Experts of a small language model.
Size: 12 layers, width 128, vocabulary 1024, 25.6M parameters.
Experts: 80 experts in each of 6 layers, 192 cubed ReLU neurons an expert, 2 picks a token, a softmax router.
Training: a variant of SOAP for the experts, 541M tokens, 4130 steps.
Below are experts of layer 9 (counted from 0) of a mixture-of-experts language model. Rows are named router (the router's row for the expert), up (a neuron's input weights, with its number), down (a neuron's output weights, with its number) and show model dimensions 0-127. Each number is 500 + 50 x the weight over its row's rms, rounded and kept within 0 to 999. Numbers have three digits each.
Before each expert's rows: a language model's description of what the expert responds to; "comes after" lists some tokens at least twice as common just before its tokens as in all text. This comes from a sample of Wikipedia text that the model never trained on. Tokens count by the router's weight.

# expert 62
Description: Vowel e after consonant. Single vowel e (sometimes a) right after an initial consonant, as in Sea, meant, meeting, Me, said.
comes after: " s", " S", " m", " M", " G", "S"
router:521465539416477503384484516475551579525431586579524403526492541540466535564508494460455439382516476445478461438502494448455464458622456463501521480490576542510544510544527570586467504537408572617502426505477518553449569530466559560422533565430493507433497464432579422393516510507500499519522537518526483522512460489505530554479476454558444463438498451534550528531517546573378491530470
up10:507565457490454580489574539562529517518580483539475398441410456515531487512498485461516483487409519546542455478409550418469441485552509457438503509586457484496568505555521425449514453529520467536472442506474410505577618523418514520488468629467538483499550545576414455525517550420520404456465540468540444510508514512501592530463559598555440484552493505508440440572570479396502507566478
down10:458512436495523556491559417575504417602469518530570528489584416483451476608430503509493481496618520435473511488414463388372507417487552449501596450525482513511413445466435488527498496437513513512456477549558476535517484532427482372526367524442462500475421459526544478508468443459460535493452454516459472466483512501438377478521563475543510449534471484552523438478549501494471499540510
up11:437469538505468491490433566491470526513453508496505405621480456567491467562461444495548425445524519466423433487581489457506452520482488468422427505456468512540529545452433504540518403466492515480451471382472522481468639497493494599524417480562450517510401559447489544498557431500399412376490380476493557514454540525538500578450471539454524464480548475510579539529465467549508534445517
down11:421383571483519475481496474450439503545474379454502509498440446498372483492526473500488460517439522625487452550471535498542537515498530440406489568503474450482457409455444495625515483486552548491401501517532535500466439458513499543578512491539529471650425529501470442605514593527557410471492506530561486608520476496393500535501474560473510518536580504546524512488442512471506511494431
up12:455559540500524561531506565522471546530517538496505487481480523593425584482426484455431454527468435457518393471513499527537452461485482534463519485452446499559467541535497487466448455432506580569513409522499583494537489512565486408380411460521365515471529428469594551456503443491491568540473574552585478486538449550486431586549594516515510405521554442519452521451523577573492435430531
down12:416510464506520437563501503423499477453501475450503585496429570460469455488649484498570489446520449456549461508509548486563488513505543573467520475518532524487443505506530341438415444524604510522521566503547405468446419448554512502508487440436510427573484515432482460486402434497458390543534499533591605519513522472560462472475459519468467533570571458568497526535555524524579451479464

# expert 23
Description: Capital initial of names. Capital first letter of a personal name, often after a title, by, or a list dash, as in W-alter, G-iovanni, J-ulia.
comes after: " |", ",", ".", "-", " by", ":"
router:480459569507489498449542510542580624481470569487496479545567525465387548484513455530431481426507503428517496468538418458492510523555496507505444432459487551561495496568520536579504538525493555574422470492514491508407525490503478553511484547446528378429452413490501489447464520505410550549488557548491446573448405440537478548474479419608483450485446383457570506535483527622420511485432
up0:454524528558475366561430522484473533452503552531502468579506491432479491463551405450456482534407564465433462521555506467641578432451496524553428421487520528466541528524417580603533519527507581510470535509438520445595498486526500439490461413533481488512493517511456468496521499612560487543559425550561490538500492466558476484470519518632560533531531389507575496509549488462448534460562
down0:481464439551431518533462481449478520476444455492428561456491605553544456498565513494554500396501496451536512499505413582491539505483488472435489501521410523549578435502500473474477454505529478532453607499515494487442493510510497498413507531469499541485646480499524502485614503521537539511454530553495452418556539497481545490439530528508529663501506346509536486468520497449464682490413
up1:493547515519521413456453448585488483489515491432552475537461476403538439438579510422544539526462440420515571436481523400485456454497375473532465502587524541468524476601471537503520484421579665518520464473580577503508518433482453389530458445463510401418497471521486501572530497598503520558488451574495475502495476486482551562560476533447449438516539555454552422484495539518485483509508
down1:444476431489507546491417476505529557581447468527559609517423430466553554442391549594396416424470445468456494498479452465475416461484582514506472516453540445506484443556422516464504453573545449495497529519515589543507428494446454436534534445533409434513458454599465512527423513442484520493565560543510456473480509543463469491531420406507491474599573529436482570520504489488520509424433
up2:467519493548505498478551394548478526533460506465416570551519550527446443477564423513365432433410496542539540481439605441495488468423513545492519477494531500494502503434555488525421447499554567460498519513533530437496481508469472518527554550493460540509523501393486467474413376535445370549513462588418425502429478498446522458514500575539572535523523431475430539438539527603457505503418
down2:459450564577435453561498558525468487400482561600436436490553446434486498497422436507464631474441421497486499521515526496450488489579429418531454524442497433501505459460529459578536474513433575569518515492424523524538515513500523541431428434565442498488486556520421533522431479471564526499592509453465511427574561573554499491531495526504494453454520507421569424497602570547505535581580

# expert 37
Description: N and el pieces. Word-starting ' n', 'el' and 'al' pieces, as in el-icited, el-dest, el-se, homel-ess, N-elson, al-ien.
comes after: " ", " H", " E", " the", " v", "-"
router:481536539435504543405521512528569525453480552572508392548623511500467508520527450576432452459448516487482543469507435477403550492534489548533431465515517479567513502479602590489470605604437522586536423538548509487509503466560527564480470518503513395448524527472525482437459543456457448480552600515512418535488437455438559494496522514543479479466462376517554496521473552514477510555351
up9:435474451504524458477434522557517471517515454595427410610547529557469456551545456579488452446505542446470488527483472517393562493528466448424449501445628434562496529526577420454519461542501497544520465505538524555503505577531528569589540513546529455477503416484510542602502527521493508428438529424409467493498460522433511564438560569435470458530508491509540582526429508372473528500419
down9:448488503538462555588462558478472581511440501550507501493468539521529554562545492547573502503543436531499523602487557505468555508522421419577581498601491470521463520475568433618481502505403532424578548531499526447552487418525427526406486581616496538446520535452539547496518541488501429562531622558494558510509516477445582462490512488471567531530452506523516448643510528478520528582516
up10:538459494459548426467538391504576413467497467504509471475527496517485436445580461489477553568406530528601523529463498465439576443526513523569563493427413467474408568520485520502550507513471536463538492419523479588476473526506497504434483501554480442492550483582611484526416649598526459479531544438604490440555513503570553477558505471492507459458480413471507568452497488407438522566489
down10:449504422515455477498505463440549440469471474490449500462503547540523370488448547485542484531466584434474499454438529516539442501532540576536493410598403478509440482536508408586585502415459484574500468410419553459498535507434528529400518490411483623516583538497490457492586510532458493534463500464467460480489437603570467543520499448493515545532516515393474506449438563579498444425498
up11:478430553510466491385486499430533482540463524511481506493535407493538456466524484555394489347454464542471435578513576485617573556517483572439579472481499473544498457422502515485487512440487578531525558498618521491461485534492528514411519432571529519479448455520467434531549533452489421537541579568532468528574495524509536526545586555479448496425540441493585379573491502510488481529432
down11:416520522488507524417558441485484423407618543517566498543490490511560534549497505522520561582455547548521553458510539478555569487398554472460392532547451439576567488475398448520563564508454499584563581583539590444494476547408466454561535592418551504500474482552458506476499490468475529549522438568536463583465510505457511479542506559503590497497465426563514453582446536488497492454482

# expert 42
Description: Words after prepositions. Prepositions and the verb start right after to or would, such as for, of, to become, to write, took.
comes after: " to", " would", " serv", " not", " M", " and"
router:485529539420541524431516459538547640447459572570550505565590464454452587528511506525509388408489431484476486454506463485468507509577457414571471458489567531541533544476527562604488576524471643504473424451477541505465528504543479560523464569484533465430427422441531490467459526467511523549529532498456426527453447467499492573532517437536454418522444420480520466501514561562461479527401
up0:507415470481497535496502535468492421604436510528567516504584478540477520425548558447521452495425510563497496477485477581521389505555470445502454409451685492578508493541439537534424506552482517585478554551519583471432509573500435578519457514485490514461559596430518553539518510492517476560548510568553482451410552501444524584478530486470505447481470550525419434567550569445476526494454
down0:431520502482493518488453443474459519505419593558484484484568526538472625430579571544614492523552456458455547540474485464424567518527443527412513533544540546526486407480468502436536508539534493496529573520473584523514512413457531434581549513541495604485451584396499528549502522558441447500544474533356531543533528415501488450549492466449441503513452484473428462552560536480585519421455
up1:554528499507518596451548428454560494464425478595568595438474463507463518458422571456484423436530570529475510468462526499506480454534357516576482485520510439482523522451526532543490469462431481540554485457436500481508508415539423576607480507513559514567438460416567557499403492526576477542504543528442494537487478509546580514541601435465510467563503419474489407554399458489522555551463
down1:548500475557484516513492519486553510479532400553487481545497547498518498521489482450526562424525386507437569541545514515486548549547459516583476468429583569459487410517561492469529507380381559521561526481482561389500496450435413518470452444527424609445499494484502388500531518551410490490500461524380479539509504533561492570463486563489584491563476575408541464543500562467430520455456
up2:549482526631546477511565538506446538584528484490491480519571484477532569615524555468600545469547452384539567527661469470440498426539460459560527470487479421450483488470472492609509502499466457518435510504440518588490540502480506515501443492534533505489452569526615439521462528495512508465459431497462428504520458561596512462463420464513473490515502589439444394517564456517496538588540
down2:548464528516464510478489446481484620509530528566482577492481525429505601564667605485522478480534499472538457486495536539466540467519475552558523558519519482478530592623541519423538446436537518396520527446434477569573523454532620524495525573470469408543446567489470558491413520506498492542431484499466507420452478536576555491455463454555469525491486488500546454540392578472463516556532

# expert 26
Description: Initial p/c/ch pieces. Lowercase or capital first letters p, P, c, ch, cl starting words such as position, pm, church, chord, Chopra.
comes after: " the", "-", " a", " and", "ian", "ing"
router:447512438496520462419544524513552586462487532536570472569522536498428569505516421538472453452536478517454456457514502509492494451524420481543425500501493570551453468571596608515470565536433543591453480492452530480417522436469525551400512577448551446449494462431491509375457513426470524496475571536486458520480428484499481524515532505585461381412419412426530569447454539533415500487523
up0:539413406517517470513534542491424456495487560510542493556446541450513552431482471524511470561528505478427464468477487631452475492556525575459451487439557588558418500600456624500503465475472422551533526424455532537516509522503478506483535546643632475459453503536561562564436467385458493511579524481509524563457574608543476533524506440479527550489500521407508529524556554513471503504520
down0:408424425515472459537438524474544480511570483421557551482506505567454448413456508528454432498554530515492569471553439536535502497427420463486499494478394443558467438486522546547540517540508544569506433509549441413544559502522530475414562486425464470408503488510582589540537597545509450429462539488440603489566521513537476557451518404493491490525646497537553395534523475522466506454470
up1:392451465531521490453556498533518430440592475468509501511502551464486600564445483509458430542462454546514426542542570586441520517454476452455503483506555525479516426412458516472525553519425534601520346476506556604518426528497483420561495526428542456545510474500456543462552546421431429608461499530548548472483444504420528485448429499486525478547549517520485522400527471527490540398562
down1:485470508565581513421500452543373456385514459518546511454501489546526499510587479499515495583422513447358460504514533492448483579424491541566451426441535456494533469492420508477516489470550454471509496501535531502608394512514573468498513616495523462578510467408472490499429575459491481518556457461426481507469450524492509433598494610584506496398448438528448459519518480428530493505462
up2:509487449514405446452474543475500616600529507486593451503543377389555554449529537455458463529557462501483551489469492505564514526521475510540420442544395544476510487487539538470424582516516498453481534441543480543521571464423524465454549554552578485414620505546474492533521526427523578449461469491588562502476509581507550432531416520454437533526410444490486450520523592430483529540496
down2:440428489533486495498448484436460445535471476416446626455475413491512476422570518430417480555472531540514513394541418558503472519487465489559551438382480567487500485511410461491517366521534540486524493468444532478423499443413532466439516491519535452496540501490539539498488447645539462415455434411515420452624438531459492482489488494486497465559479503481529581511504569459500465450519

# expert 9
Description: Letter p and th- starts. The word piece p inside words after prefixes (respect, dispersed, Empire), plus word starts like gr, th, The, Sp, comp.
comes after: " re", " res", " ex", " im", "ro", "."
router:495507479496486487442460522541575553469495494575498507556567485494447543506564374473427527452487413461546524477503450441393459473513431419603426487472459575519484508538619579539491558523455627562506504443465527546484531441531553519461533545467498406444427498483455484436457500437473469470559550524511458577500465492526449534529568424587461429427452437449557539528520490598439495440487
up0:509566544509490549434491465440465517471509507523502585580565524446635538548524477532598542428436494429462555531481521539476415563516511520560434471403470474463476492558519499634409504447614484431535547504433473543523514526599514550455446427443547471519452535523504587512503548465503491434429459525580476561544492522556508491465507468437475480505389545522510531483589485595482435451456
down0:515461446541553456583415511486401503545605460603559551553516487588440506511459433460470522447463441509533510451476539452432550484554496568462535430392443476522444458534536504518488441543507420493413564451403480443518530532425507499600588555462570506516526403507542437505427511540571506543429531491506469551563528471526541530467561383544500466480521433484552464440453557470545485475469
up1:460468449440460468486516469506440506596513505506484441583529425452444531561590361547540495429487489528525493483550470463441536568433406508575439517440449431547487466465508464581409438522489491519454567504436538561593481461518528490461496512499499418523386608529502429639482497495525476447550460475441509468404503533511563472551504470506584505514517493451531568479436510539568437431509
down1:575539516457527567543486541507566511487543500489564487553514442458550442520569455458505533569456495476451555520504479430386555489526564447470462450599530543476592410492463509471422536445591492488497416644397461507446518534529458507581540555458533510598468492558549553530583492553502519602625444503538492578538510550472475536447401505508473508546455524550555467484545514436537522516524
up2:385550552512507506505522424558602573368408468494404561519457513521471481525511425497507437593497511475500571485530521493564453479586404559520414491596476498462516494542514513480457535471449561535546546510441421511464494514506511507523601498511466461530553502522592574511482480555463437535569469487470558503481488456491378533558500489480596422556590461597459490512486481541445577447461
down2:527541477521562520460472466547529640538569477659473513531467608494572525498548408511483571527551536555439544434497517516452491459573559560528491524536406543541464477496426489544449483536500521579534476433468601518523464515512504497477476450550489540522422568457472457581438480553472450530484428518621519492408480541581515531539557536522477550470515447587491492549552571482433439431546